config = dict(
    n_layer=9,
    router_bias=True,
    init_std_o=0.00883,
    grad_clip=1.0,
)
Below are experts of layer 4 (counted from 0) of a mixture-of-experts language model. Rows are named router (the router's row for the expert) and show model dimensions 0-159. Each number is 500 + 25 x the weight over its row's rms, rounded and kept within 0 to 999. Numbers have three digits each.
After each expert's rows: "comes before" lists some tokens at least twice as common just after its tokens as in all text. This comes from a sample of Wikipedia text that the model never trained on. Tokens count by the router's weight.

# expert 1
router:494543440475501482468469467470496481463510515480501482506503468553469482526479446552505512490475520472505515455474527465499516488511524490496564532509516498535493510536502515488487503563518489521496478533532465508508505458483469488515472461490484518510525485517472508468507546515509501485497481445519517529489483521494494526503488488507449490559477500487510513517493515547493508473494495475514450512485489524479475509479480525486504504513502538550476502532511498463502533463530542
comes before: "ing", "ed", "er", "s", "ers", "y"

# expert 63
router:504486492530506488506565464438470535561518518497471496457456537477503511491504497499527483495480515475520478537518481498502563488514512502515477460519503485464487514486508471456492469493501450479488494511500502465497482459464488475512537491537471436495499485472526490478510488453475494555519481523488504502502477549502487507515498451476550500522485532481506492492492518476482509464497484518490473550479501479533527496489498498501521510472470488475438475508507495517528467488473493
comes before: " in", " as", " by", " on", " to", " a"

# expert 40
router:473509453473485534460503484515510476492474507503513534506511461481489483528508500510477480496541529497498495467452465538463507529450507502491492522508529517467500497496467527459430473509466433531514486485503489491482494509520533546500552504491518487511484507508532551494477488480505510500457512525510458475513504471475484505427522462491486503486494483507513459453533499494550511521511516502441476476528534516502491499541534527503507484473471504509547474493498515497486511502506494
comes before: " was", " the", " is", " he", " had", " has"

# expert 36
router:516521500485489507497566476485470495501490515496508476486484518521496500514519519471508495502474502537481511420469464487468494495508435479498552499527527478481512468519515515528494505460511493505488496522496457511437515480498519528507500500503519479565518548498509486437481537505480534500463509470496494463543506503469463489491443526510521500473512488507540557498470485516511481482518471480459496513508493526508556517500495478489489461522493522474520499511462498496476511472464528
comes before: "e", " |", "s", " (", " /", ")"

# expert 59
router:474517529458482463507476537483477501431521526472552508501490524488504499506498515523532515503507471488527503492511430515471527497456511466494530477503471479474473500439508489490507491496526545498491534514488464511496492487528444503503523463525473486508498507534525507505473532525484472474498537478522531541482502492467483497521456485512479482481492484517500485471518548535511483537490494526497482493487490552442518495481503514544472523501484501564491451509456500470499505491501485
comes before: "-", "|", "The", "In", " -", "On"

# expert 22
router:497462497498501460498568459494526501519528509482492492487485493539484522496480512520502445509490518509491487474523493469530550465522496462502535540545531516482501476530480531516490479552484486498484474495511515469523482527502460513498545482518502517458495493475466499494510468463534493449544472560476532496503490531470489495528517482518545503520528498494498479535493506556457476497484507498450504497498493502494501501496515533463485520480495504486442529552511461487504481526495466
comes before: " to", " of", "ing", "ed", "s", " in"

# expert 18
router:489448545512506540532524494518533502467518508462516469478528495490512497520525557496562501478496456476523448472480459521498517504533475468501476477527535508482539530502522499516483495510483492474498470570523470503526464542491528493514480500487463459482509492487489511492532480453518495487522477449528493504516487476511472479444503484493558519472530471465504480452487517532491489493504499510465483476493501539502501496473490504494531533495516482508485527535478483496508492492528543
comes before: " the", " a", " his", " that", " to", " her"

# expert 8
router:498510482527502497522523509512497486474492506515456457510463454508506480482487492460505434462494534483508530459508460525515520516519509496506509520535491486466507494512487500518502494522495478483504488486463474458469530480459513529490536475492455531537471516487542515538470460487506464487495494534493468526548527465523490481499524527491537513464462504505512509527480568514503518492479508479483479501480550525541543522549517517488484477484487533496471536538552474516507482480520502
comes before: " of", ".", ",", " in", " and", " was"

# expert 14
router:458499464539507509511490544521496512456501496486508498494499480444529501481476484506515508490490467485514446534516488479461529471535514517512499496507487454498548508480471475523487476482470489504522450520485528507474457522507468438476532534489528451450487482558525498532488520501499501465487504431518530492459490516534500472462508479467479548517504490495494484483473522498540475521504472517537478475510478496488480497502503523507502545532485501478509497487454518481498495484504543
comes before: " the", " a", " his", " an", " their", " its"

# expert 51
router:488494498516478486493471519505499509456536482447541504526507450470478460487499527548531482515490515502553484474483491470458528488474504521502486517510530491493525495463517502518518503473478500576542489516490506468480465525476518553457444512502477520486506501506534527490504476472472513501465496518531451539516516511472503522468510461510495511514508504505491477479485518508496497521511502516539456482519527500491432527480460520574475526498494502537530497498499511519497467491516495
comes before: " and", " which", " but", " the", "000", " he"

# expert 37
router:504501480544509473527467519524448508487502497459488480477515513486469536522517496457474527506477462499485503504477505554505519483533529469495505525505511497490525537500484513525514532504495486490483498507521475496428488456492507514477489518476510446564529496479513513479487467490534509459499525567550477527451477501480493500427523512529515506506509519489476472493504474520461504534530500493488509497517478545538499519533510479483473461494485500494556480504526525497488528474476485
comes before: " |", "\n", " is", " of", " was", " as"

# expert 34
router:512467557526512502500458537493551491547525513488500546511517484478508484495478513510482534511507501497492528522523517524492491490480509543499446509504525524515498454487522515479499503513520534560486489554442587480517513494494521548509508485531520503526452485484511500504451516484487504503493501526470474508509520559492531499547477517523513489501506472509514536483547491470483515469503498537509505499478489517474484533494462453485492534549521517506530489522530522493493495509499484
comes before: "=", "The", "In", "On", "Personal", "He"

# expert 46
router:514516510472489532455496534472507532492496469468553485492535509479551420534538525531493509465505460515530495499501502469508520496481491488498490499495466534502510514483499506469524509479524541502483518512559490508474511469486531505482487498484525443484512469473500512456516448465445531522479523482493503544496483487471500524462510501490473509545479512524442500485514487549495495488491512519502464495506494496470486534509483497527473517546516539543528506473518487477489497464505481
comes before: "\n", "  ", " 0", " 1", " 2", " 3"

# expert 53
router:496543532514489482490449494525520502547458504499500554517477529468540512432523488517509521439511522492500499548492492521525498480496516517525471533476481510504536479490508526498518534494481518481467510515515539487551527519532514475518462505500480521498463472531483507527501512560467530534539494463491519495488497473550506520499489526495495518495474466520519500502507505536528480538519527473511486521545486492491527461532483540523503515484483533502566525484510531505525518508493494
comes before: "|", ".", "1", "H", "{", "D"

# expert 61
router:501517506486493511521439537536497470501485499532456476477499518507496498477520512499472498524512529494484510510483515526489515450459462508515502486489551513506512461467531465481463443463531453500487493486449492473469449510510438534525469508538484496525509477510462496475538502489499518507473498542508505530490519443534515497519483487528533501489506541496487491461540471507510522494470474501464513488503521540520529507465439501516522489504494503481512478455465516524483516501488480
comes before: "s", "–", " |", ",", ")", "'"

# expert 41
router:473496491464464503499475533500520479508485495578449467512498519468495514498484551491479521499511492523521476479481507461502491541524498511496516481510531458498478518474498475501483481518499498518512437491469530502514482527480491487506524500495526546457497530503506488497476526502459511468520531554531443551507505480511478507467502432473475489579533487506507482503507487506471511498521512442490503498499521482529489503500507484471511488537516448509485463502494551513492482470478506
comes before: " a", " be", " the", " not", " well", " have"

# expert 2
router:476470531495516509506516511465481532519511497490492518495520492484527499507491524525443509542514477468514487518483475557510498442506533467511558513475469500533517543470517507483530465502513472501493533485428516514498501554493452497470518506517489511461504455502497482515499485527506508522491479485477514525563481532507529495466498486525475498490489495558514520519532467493460518458534524505512495555545475512505520524491516506542458528515504502472507482501459476486492476508513520
comes before: " |", " by", ";", "%", "°", ")"

# expert 42
router:465518537507515477543484541517491557475501477525437506528516513508491534479499527507518517476516537480484517508504494524524479498518508505510521529522485546508467517499486519501524527514482455474475508520452485463530527477482459500505486469515465462505492476532495514529503478505477470478526490469445566496525454492492498509546500522495474517501528454457474552495527488540502509482503495514500523538515514510492495497529541527537528484501492527501442464522466523529508490483489490
comes before: " |", "–", ",", ".", "%", "0"

# expert 30
router:478529495527490500463534510513490468539477475479449472486502524486541507509459534523466498503549487506513501512512515490503540548481555478499476483502481518482521482478545522477502530471488496526466510450488479503505515503510488439533465500480481486514522514522511500467538467533503466539484543433465505488519470510469521486482533531500498548524492497472518518497497487495493507544460522502546516474472499511508504481521455483523480492475488522552508482503463501530482515531533508
comes before: ".", "\n", "  ", " 1", "e", " 0"

# expert 9
router:500492455557516468440541456539492498513515495552494488510494529506493514514481525545486443491505491509544517494516503471485528508464506500514522484495516457502504492490485520490499468479524495503493513458498490513477506526506476533495563515497534496521449532496510495486508593503517475474513519524476502521497518485475528509492504463459488499499457501489457490524449534498502505476507525497472498555481503497470441501505493530479470527483505484503520486468535526468494521493501545
comes before: "  ", " been", "\n", " a", " an", " also"

# expert 44
router:500533497508510522458472524466523481486509520533495536478533539492522502514476572552535532539520467507513488534489540477475481540516556511513468527530491505509477510465516522508522490527540496471515556468508509522515488510488529489514502486511541483498460476502447496514479502469510532469524518461478522456489485499514495504470510484479467497473490528515504489509458495486500489496480470535544483497491481493474463505496501590515460523475501490513512507473505512517532495515518469
comes before: "=", "\n", "\n\n", "See", "ied", "equ"

# expert 15
router:494483492484516493543519561483482482546512462505485507492484514536499498532517477478521510533508527516467543455463458473450530537471504524485555480524482484494477522499468511512513455530502498511501541539503447519502507521486526516535501534503458542486484535462546494547499477486535536486459532460500489525498502506506476501544492521515482489457521455536492512519488513460500507479500494486528465476511479496497478491513469495536515519528536475491515477470497507508508525473531512
comes before: "a", ",", "i", "o", " (", "e"

# expert 19
router:503514507498506524516507502510524510497515472497515508505453450527474496474446453493513469470476568484484485444488496470504475506508414469503488491567491485506505500522462500547455499511475483497489488463502513482470503465492501515488511510503466543543480529524517522499494490493517491475472494527495518487462509502531478468520522548538547498482507494519529518498506527507482494476541484500479527476483514523459511510510500501444468494473497515502447527499505457476516486510496553
comes before: "s", " of", ".", ",", "d", " was"

# expert 5
router:496436511467461509518473506437480503447537475497493468492507477546500477505485474508494494470492491527486493549516479502502484483515499514478508483514499506479502513530484511498520487568500518480494482513474517498539504513509470506530525503501512541487510473492487522487469471481504490525512470475543448527502495543504473514521564498495460483502484455512521502496524476502482537441491514544460451521524476468489474524495507522492474492553513455464528560500504501523488531498485519
comes before: " of", " to", " and", " in", " for", " with"

# expert 39
router:474504514489502523509507491478518508516494507506526529514498507470490454487526535510497515545496462486487433520501471493523460467511478493509488516501510532506545529466483484461545448448483476505521466486440474484461452531512537500497558470512519472491498496506486471500530516505500563499481497454499467476493490506481534505473517459505462517494511534511500431514493500490527524477524505484506493507477520475476460508499499515529529514513471503522450538504511522478518523459509465
comes before: " the", " United", " Year", " Representatives", " birth", " New"

# expert 45
router:488541546529470470474475492459493543508506467521478551565484528489489499519517485508538495502502486480428490462497476495511513462507482532482533518509446515530486492483496507482526510501526495524512514505502502505496521490466462502503469505543518495570505480504487499507482440461469481515495508490510531533503481493490506489557483505494469518504521448456446538530493508486493523525470483538526513539481524507505480506514523498565508475507496473489483500518488465498498481511493469
comes before: " |", "-", ".", ";", "′", "″"

# expert 7
router:506507547526527486515490488486501492511510517500478465496504481518552507511495501499532492504532462494524508561483479510483526467457533476512532498506463475488522506485497464456472442473493496492482515453516530470492516501521478500487471526486447505452474513506494468502468485497496512488488497470522486519512491484489512536486543484462488489498471553502509502459501469552496514513515544505513451532506509487522490472507459523489505490549425486497513503462545520555500504497555486
comes before: ",", ".", " of", " and", " in", " were"

# expert 52
router:473502519506490475482459465508530475474476485547488519505534539482502501475487483510528512504521488544530513477541472485501475491501479489525521551530483529473542568485507491484502472519516541480492550581499526540493524522523495469475467484482526513511507490486462453490497483522489475517501488467492534479491462506512506504509504495459528506443451463475495508486515482497507484506517491488495470525526491507498537544495495558507485499512461487476555482452507497516494511514474513
comes before: ",", ".", " of", "raph", "g", " and"

# expert 13
router:501506450476521465534495514506516511497500501546487490517457522514494485516532465484460522510512517515480527494492486500515520488516509457506481469500483499494510474473530524530521497491519507502518528458483512507463461489496490480473467498521486469501471507467555492520525499523504520543537510500454505495427505447493516471507480466507479489511516489536485470514499509496539493500543491450468444538502474458500534492510502497437457485501484434476503480453466537471513515525513504
comes before: "|", "t", "ter", ";", "1", "0"

# expert 11
router:509502467487491488544497488530469496540468493491495449507476455508504495503483455468504497440499527506481513487533481524501449504528484495511482474524502513510449446549476476498524504514524477461474510490488509537464484455500525490513481477467467493523479522462481530536487512500513510467506519506485528528519487538490513528515460554498498504447536450468526466487500494535481519482518492460556505475475499487542549510512533498483491484485484524508508510531535486491507522494522536
comes before: " of", ",", " (", ".", "s", " in"

# expert 54
router:493529536482499499529524495544539486490496502500503493481530538471546510471523480544525490499514485513516487514503508502532520505478518505526493494490555519507516482499498435495490528482511514481485472543481450489499516498492483446488431524486466484543506505522453510487466525499545458483499545523533550524492487462493491497466515547540479498473524520493508497475546477518498502492508546499475517470544507531498515500466496457532518501512466492488506472545492541474471503491530519
comes before: " |", "\n", ",", ".", "\n\n", " ("

# expert 12
router:510500494493494492496566510545457492501509512519517481495516498513468477520505535458501488481495541511513515488507509520522540521516490539496480477524541476484551485505524494489461517550510506476493519509473459467481492500484501488503535466554463483544532511540464500545517471519516522512490519503468534494464448472488508514518445505493471485531518540495499500521548471512510487444481473499506549502503569526527541522518493501540500489507510469530495497484519540486478512500489521
comes before: ",", ")", " |", ".", "–", "\n"

# expert 38
router:498506530495501506521502536479510509470515456560537499504502533455471460515428530468472502520476486490480541486451495441511457549506522511520486491519483487491490470510473470504459502482493459514533472508502496456462542453503500477517506502475509521530530490506456506486501490517485505483511476492513504478533505550522475481523504521501495505501476468470515522435523500499457511474501532501551462512492482500522486490523482483469471508541498493527515466488484505526513528469514466
comes before: ",", " |", " (", " and", "'", " was"